{
  "balance_bias": true,
  "init_std_o": 0.0,
  "lr_head": 0.0155,
  "dataset": "wikipedia_en"
}
Below are experts of layer 4 (counted from 0) of a mixture-of-experts language model. Rows are named router (the router's row for the expert), gate (a neuron's input weights, with its number), up (a neuron's input weights, with its number) and show model dimensions 0-63. Each number is 128 + 24 x the weight over its row's rms, rounded and kept within 0 to 255. Numbers have three digits each.
After each expert's rows: a language model's description of what the expert responds to. This comes from a sample of Wikipedia text that the model never trained on.

# expert 0
router:138143126138132131155135154127156146120106114117139155162120130135127115102123135200129150136123107127122127107154135146165141122134150125141098121134130118124170097136138067163131123160110178
gate2:143120129095087158146135126168107096127158069102128122118126125102114147088146156129152145101109115121113109126141124156125118138128110142076148129110140103146137100149088178101168152131168159
up2:122124146144101072109120138090150145101135138084115117165131125127164164131177131148156140128113130110142119117113102133125149142089169160119142150089086124120173141151122109135073155125138139
Description: Place and location words

# expert 7
router:096150138153123215129123066087140165150117113131119151133098143154128106142154117095150131119101156124103141165142099103123125146143114085098163110156127097115133141131162152185154125145136108
gate2:134143138089098129132135123133131085151164087084114151081088154133133121156153098110119182099082122128137116115130154150186128141140139179125115143120122092126114121157139135139139156138138158
up2:116183125087074137094124174155132126172097160114133144141145105110110164099160130158162136154132148123117122126099132148164140149082151149130134147129121128118119140092095117133101152128119133
Description: Prepositions and verb stems

# expert 27
router:160107111124100139104092115134122143117136145123176113147115157132127163154168142123142142068135128124125140103144117122089115118171129103141158117136137151142115136167097128145118153148121125
gate0:121144144150120094124148117114123142134131109137129127182174096124104113122126131161087113124126128075138087110088155127128115131123158111144143093117150124090140090106120180117133132127106120
up0:136122111141158106113113102134128139119125153094082138160168131137170098114121163114126115196161158086138116149125119154162148120124091091118092118104150099127129091130163129099140137074131160
Description: Letter k and name pieces

# expert 8
router:120091152117085151145140137125099170138100154160152065113142127111106086113166111134124097116118164112133103159152116117159139091129130111130152166088124110083146163131122119123108128118150128
gate0:144151175150146100103125117125139127159135116135136112167121117139099119128149148139115131144162118090157104111136106148107145142152137111111112084107162161082152112159084150154131151142124117
up0:140143102125138096106126105125156108135135131079101107113173149115134059135119159111136130149105140110160153148150126133149114131155104104085085104140164153124113132125138121109130156112140136
Description: Mid-word name syllables

# expert 4
router:148153121126161151142109106131106133172115162163155117128103139136149169145157119177120133184125111106116146079152093133161142126103106124146119119110171137112146124147155153136124104109153108
gate0:139131150131152119083129092141146148122147109130126161159138079127124118143164088131103135110127100107125110107120119123131117121126154126155088099106131156132125096135103159153113143145116133
up0:137089118090117122132104113130188130134137140100052133136110162146142096097127139125114097186146156103186119132116135139120143142098100107138122094120159121080137138151168181132114123132159101
Description: Auxiliaries, and, word endings

# expert 25
router:157162139125114111115141155131131111104107110122128132139146088132108137081118163130120160137112147100127150144165127116121127115114111092143136128088125110103136163116092090083112155158136125
gate0:143145148135118114134102129099104105120117098128130149146102111142114110155124100134095096153113120129139098131125137126124157148131158158163090081172132183123123086161126122149134154123107133
up0:148121139113116110148139090088120129159140132085083123138102137130159068123157165107134146139110173121151109153168098154130090136161085127151075089122152121115126144152148171157096146089101132
Description: Name and title completions

# expert 17
router:125141126094143165124122100173110104152112135179125109143141144095194111169128096156162131120117138157130178128187097145144151116136150125133122126130167106116110096149155149121107125093106123
gate2:118129150119088149112135100159163103092154107067129133107109137113135136117118093147133151117133104132171120122130142217127122153142106139108165162090141104129128116131157189127108174145082173
up2:141159104122093104127154173117167155131132137130145116165107138154130175113123146129119095144112141147119133114103106117087150115079144169147155170147120179119116139110125133151052126147127136
Description: Sentence and clause openers

# expert 20
router:105176116152126191102124070079160135119169148143124135134135134102135139130112111110059114091100136158116104119126073131081132130105108119146180133115135123109120152131163112159133120201115149
gate2:093084129103113122131070115136133119176151081107114148082109112132119154081139121130125119097120115130120096131142123128142114147173135163121126135116157116136112134120121197136125183141136163
up2:119148135091098107062121148126129109139148141105105127174118146145127160083104153185155101155120136142118102124087143125113126114089133176146143110130091152090155132125080148104112139113168148
Description: Past-tense narrative verbs

# expert 3
router:098128104141105113119142177132138099118157127084083136144117076124149141085124166139117136162094145177140128129114186112104126140102158115132110183086088111144124122115105121121115113133128132
gate0:179135144169134123097124115084122114105104107093106179193155095142100140133112134147106121153140102086192089103099089128137128133148129099142139089141125144135175111134126126146093152116097117
up0:113150125087166112106122083160168138122122154084070112129093158127125073118165162097137182153153137143130125129182124147137110158112090084094106142078140140099085115141154162115138101123138163
Description: Proper-name word pieces

# expert 24
router:106126148098128175159118054084149151099130126129132117095123151120117087168142178081160129084150136146132130162167136115081143120116085123131129161140125130104113123095152142167135115157117124
gate0:136164123160152120084153126115155143130129107119126114168148075100108120076118128129105113134163126119135118164134102121072100118113166119131099102088147149111146091142130153180095160161133115
up0:146098151083154112147120099117125138113146111070080152127149127173145111129152181122107155168123135088132150153165138152134102127118105114101081125101161116103100108162178148103131146116126146
Description: Narrative verbs after pronouns

# expert 29
router:112168111120122086108118141124129079123133125146148174138143138135119138180098176096119147101142175114154103127147129148171115163160147157116126147146111147120142114135096074125147153110132123
gate2:096094150095053117108149104120065114142150121106132152128107116105125155116156136113160148089156095101133087127122135193150101141137119177102132125116123105105144131152124159119148150156147162
up2:125101139125056084116123174138132159137156175109136123180125093125155153104145152171106141129109136089139121143111125123154136099085141150129136143119116116116201116114098146112077139117108127
Description: Table pipes and headings

# expert 9
router:159159130125169142151146150137146115123111106135092143124175131096158106125129111092067143086132129147111133121167092110123168128100139103131169096171098176104108170109088158143136117148112151
gate0:161125143157150107140136154102110128125143133133109151145135101142104133132145135104070127168111100127147129160070121102159129126121130113158126109084148165086143096134117146112115138126115122
up0:148141091111131125133137118116120131111110155081099162121164136140156086129119142087114095151089135111151163151145141079133158113138073130076088115110164137154148127168157095141126107116115139
Description: Suffixes, possessives in sports text

# expert 30
router:129087080134141089138096070175149108109139114129132139130106113137123114082128100130137144159140116166089157148120128159139130174118131119142126167110156120175162071133154109138125102091109122
gate2:111112132106130144132107070138110110155133106094105121136140125133136145118136117122127127097139124135114107127131107145176106114127122170130128134092144137107101105140110201129176158120119169
up2:105135144075083094110123146125129138156110147122116122148099120178105172097147149138129118101122130109124129128138160105130136137111139144134136121134142137112189120113136127106094139134116153
Description: Commas, dates, clause links

# expert 31
router:119113102102099089084119140154098114087113140134146132096127092099169159119159104152178162161133141073140142082168148101123109114092131156144119116091116097139163110131119142118135132141124157
gate0:130131150163144079099113098138122153095116130122123138166132087173113149176124116137108147116135143089114110161109128133109133124132149131114138086125114140122159133156150122128122143119112085
up0:134115116144137099096106112159128125141115123073095127133145129126116078142137170086145117153142094126155138142149115139138108128100086126106111109117169161080139093107184156130139165104130156
Description: Foreign names, coordinates, parentheses

# expert 2
router:166163108167140100142122114172106119151174165132107152127081122129162147156117146121104137121145124135136174139096118117157113114143147111105134100091119147153080128129167113152164106115150112
gate2:111122135114097128121128119125105068123120098075114131113119179119153119080135097136118177089159101125144126108119161165119112139124122160116108145118136131124131118142137198154080157134155163
up2:112148157113108122111112130115160147124131172107090110146146084152141118121124147149114074146107125137117129120076110117122142137115156151127142167138121146124119128136091145117093141107122136
Description: Line breaks, name fragments

# expert 21
router:117147123166130161116174153125143076130110152149074093132129123134124092185144149148124095113141137056143165136141145133120100137117157133119121126111160144095109123156105141104107118152117148
gate0:140158135150158087094177155125136144106122129134115155158118089098092137114137100152128117095135101127143116156112127142137162150147145111130114105121154147122156101111112141120109123137130138
up0:171108129108152077127138089099150137089114145096117113137115146113157125110133142088117125145103121114140124132131130131117156110138100083112083086084157126070136091145176170097095137106109131
Description: Line breaks, Slavic endings

# expert 26
router:137165127124161086123100112166155154126148138123085142155079138129176110071113135132149145121084128139142120145135156116139124088182149124097155136117146116165128169128095113081119088135105138
gate0:122128159156121115118136103118114133094131143083103133130169088130077128152118104111119136123128125089130129146082113151156120157138174137110106071127138140109172102142118179145114157122134140
up0:151150120092113154119125103136143157159171122133128135180104153161113081113145136092145151170138136113163095123125125132152174134119074110086101144126125120127122128142157111125130121118122143
Description: Pronouns and line breaks

# expert 23
router:098157129126126170133124165110141134118150069117059126137143146113120109120152118131122113176142137104144099113141131129151114144098137136127127137146161102152106123120099126137129163131125143
gate2:111094148125086114135130116141158114157155130099123113098132143145127175108166109121172148113114143135118116117129118150125117175155093146129108107086126112118117128153118193145123137103138143
up2:147147174096102075134111165145153139149072141132097147138099110188150170128144139128137101150112155115135134131110128096118156059078145150153107169105129163103163125126106123139117157134150126
Description: Sentence ends, adverbs

# expert 6
router:133087118128154104175144147119111109154136131125149150078128141115116166131084095122142129129134089078137145165094136125136128120139136169120080123123145143117148142126147157153136166066151083
gate2:093116160065091135129125072095120117113162098062116126113120141112121152097143126143161156116134103120130092106126136177170163134130090154082130124069137131125125128157149162129104153120176147
up2:092137109114102113110132126139159125146162176108119112201119126145117171118120136174170135150107124111130126092091123140131116116111163153144104151146114159137132131134096105104092126117136156
Description: Word-initial fragments, table pipes

# expert 16
router:111140120143112138125130161156142146095130123123097096139147090141096116133185154165114151134099104111136101134101130146141107126126113120141113107114082160123120143156131124087152139151138185
gate2:135107122100098146113143116169148106138143116065120132125086088134146147130142121151118129124138101161151086123121119168136094113136074165082149161126099129122133081159151205112148141124136152
up2:124131110137084119104119143137133182126102152127090074159139098155150164109153124172153157093140146119150084140110104125122137119123150146119133173092119170138119122102101132099097145127155148
Description: The and sentence ends

# expert 19
router:123139123101144157124158132152127128118125079136145156125146148129144066143123134163127133101158129160124086136118120129172111136098165133143142109139148093149129067126125120159154150120150158
gate2:091134177108098123145093099113134111129142076109088118105083114072122115096156122127150145099110134136138101119143115134112150148127132145142106126061119126094099085129132175123110145144136150
up2:136122156087095072067103169158132116136108150106125131166101112162153163082161107137161138140115161104124085159101128125102126138082102145153138158093147146154154129119099128114076123108185141
Description: Of and relational prepositions

# expert 12
router:147078142116161142109125082112138147101122133078128140139163138146126099142097143103115096161125122202114111140046118154145125171131111131108115147129125113160146133133130138107130134092173129
gate0:138141106161105121106127108120120108104094114110094138183097100112099159153115145117089167138142134106117137106111109128112137136108178100122111112134167129120173059141131154142103175131100102
up0:141114118093171061149115101093115153117151149139077116151151143167134096115134150127123134142128144119135125127133126144155102144131042104111073106107103130115113145146172146106126138090117136
Description: Pieces after initial S

# expert 5
router:109140150090101148121146164148148109130109124139077111138123147091106120141149099108119100197128097115134121080094144103115130190117129154136136151160089155109092130115117170112151148121107139
gate2:100116139102125129107108096114134133158124104085088139089118122109152104099115098129136126110131144149134111143140125181117139122119126159113141143126140143128121128143175200119105164145133176
up2:128136163088076086127156140127148164153133133131113121145103084169120156101128133181165124120079122104116140134127162112138154098092137190147172147121109163091152122097121158091077131111135155
Description: Sentence-ending periods

# expert 11
router:110152128145111087127114184132101131143121087139113159119152126121128125133122136079111146125103111083149148116140133103127102130163114135099140163177134137121148098136082133112136113126135109
gate0:151118146119113109123133130134150155131114129137118159190146088148076136134148098136085146115143164130152115125079104146102115170142138105136123093116130150099141105157114146142144149145122129
up0:103131136113145112080141085106140146145133123087090126179117139147120131124128127121152094165127120157135119170132122134154107149120104134106130101111105098115137142147152122147123126118112160
Description: Media nouns, name pieces

# expert 22
router:109100136123129090136137138101125115113121125111181093120110138112157142119109097114131152123148167124148118146169136140088107135167098117122131124129124141150119165125146113127133139139106130
gate0:114157156154141118107124134101112162106120099126123154141122124119119129163138121144088144117145135109142105126113098137117092119121150101137114096104137174124148111189128140131096145132083063
up0:124156143084151130106123086125167133136124123087099174153160139154094069112139130122128123185171141153148147139131116152146091140123100139137092129132136151126161102105160174106148102098106138
Description: Romance name syllables

# expert 14
router:139134119111134073142133132107121113150173105114091134132123101123105152132132120095147141130177122096133113149120152108119137120111119166093113111161134106109143144162125114136108147101136108
gate2:104106153082077127154111079106156143147140079092121168123091120132138149096100109138144143075154123121160106142132094178119140142134095148091116130109134108143087123159103167122142155114115183
up2:105133129110093096136121109142161123130123123082130088176116100181128183066140162158132104123118137121139083148103113143103145083090142170177113159150083123151155118130098119109103159146116134
Description: Word-internal syllables

# expert 18
router:137071156158101114110156137120141136146107146136182087099118128174106128118101119149156112135149141185116137100130117118150147145127122123129125158135148084125119155140150092117144135072152136
gate0:139151171137140123107140131109136120131112100090101144172153052146145113101111114165093114153158053111155106092120101120141127150133158110149119114131168127146141096105138140159114151122094123
up0:133123110110135116151106098163144151137110142099089125137148126160139112121179172085141130140144125097132093131149157165142085118126103094115074108144146118099139160123139149110120089084137127
Description: Pieces after J, D, L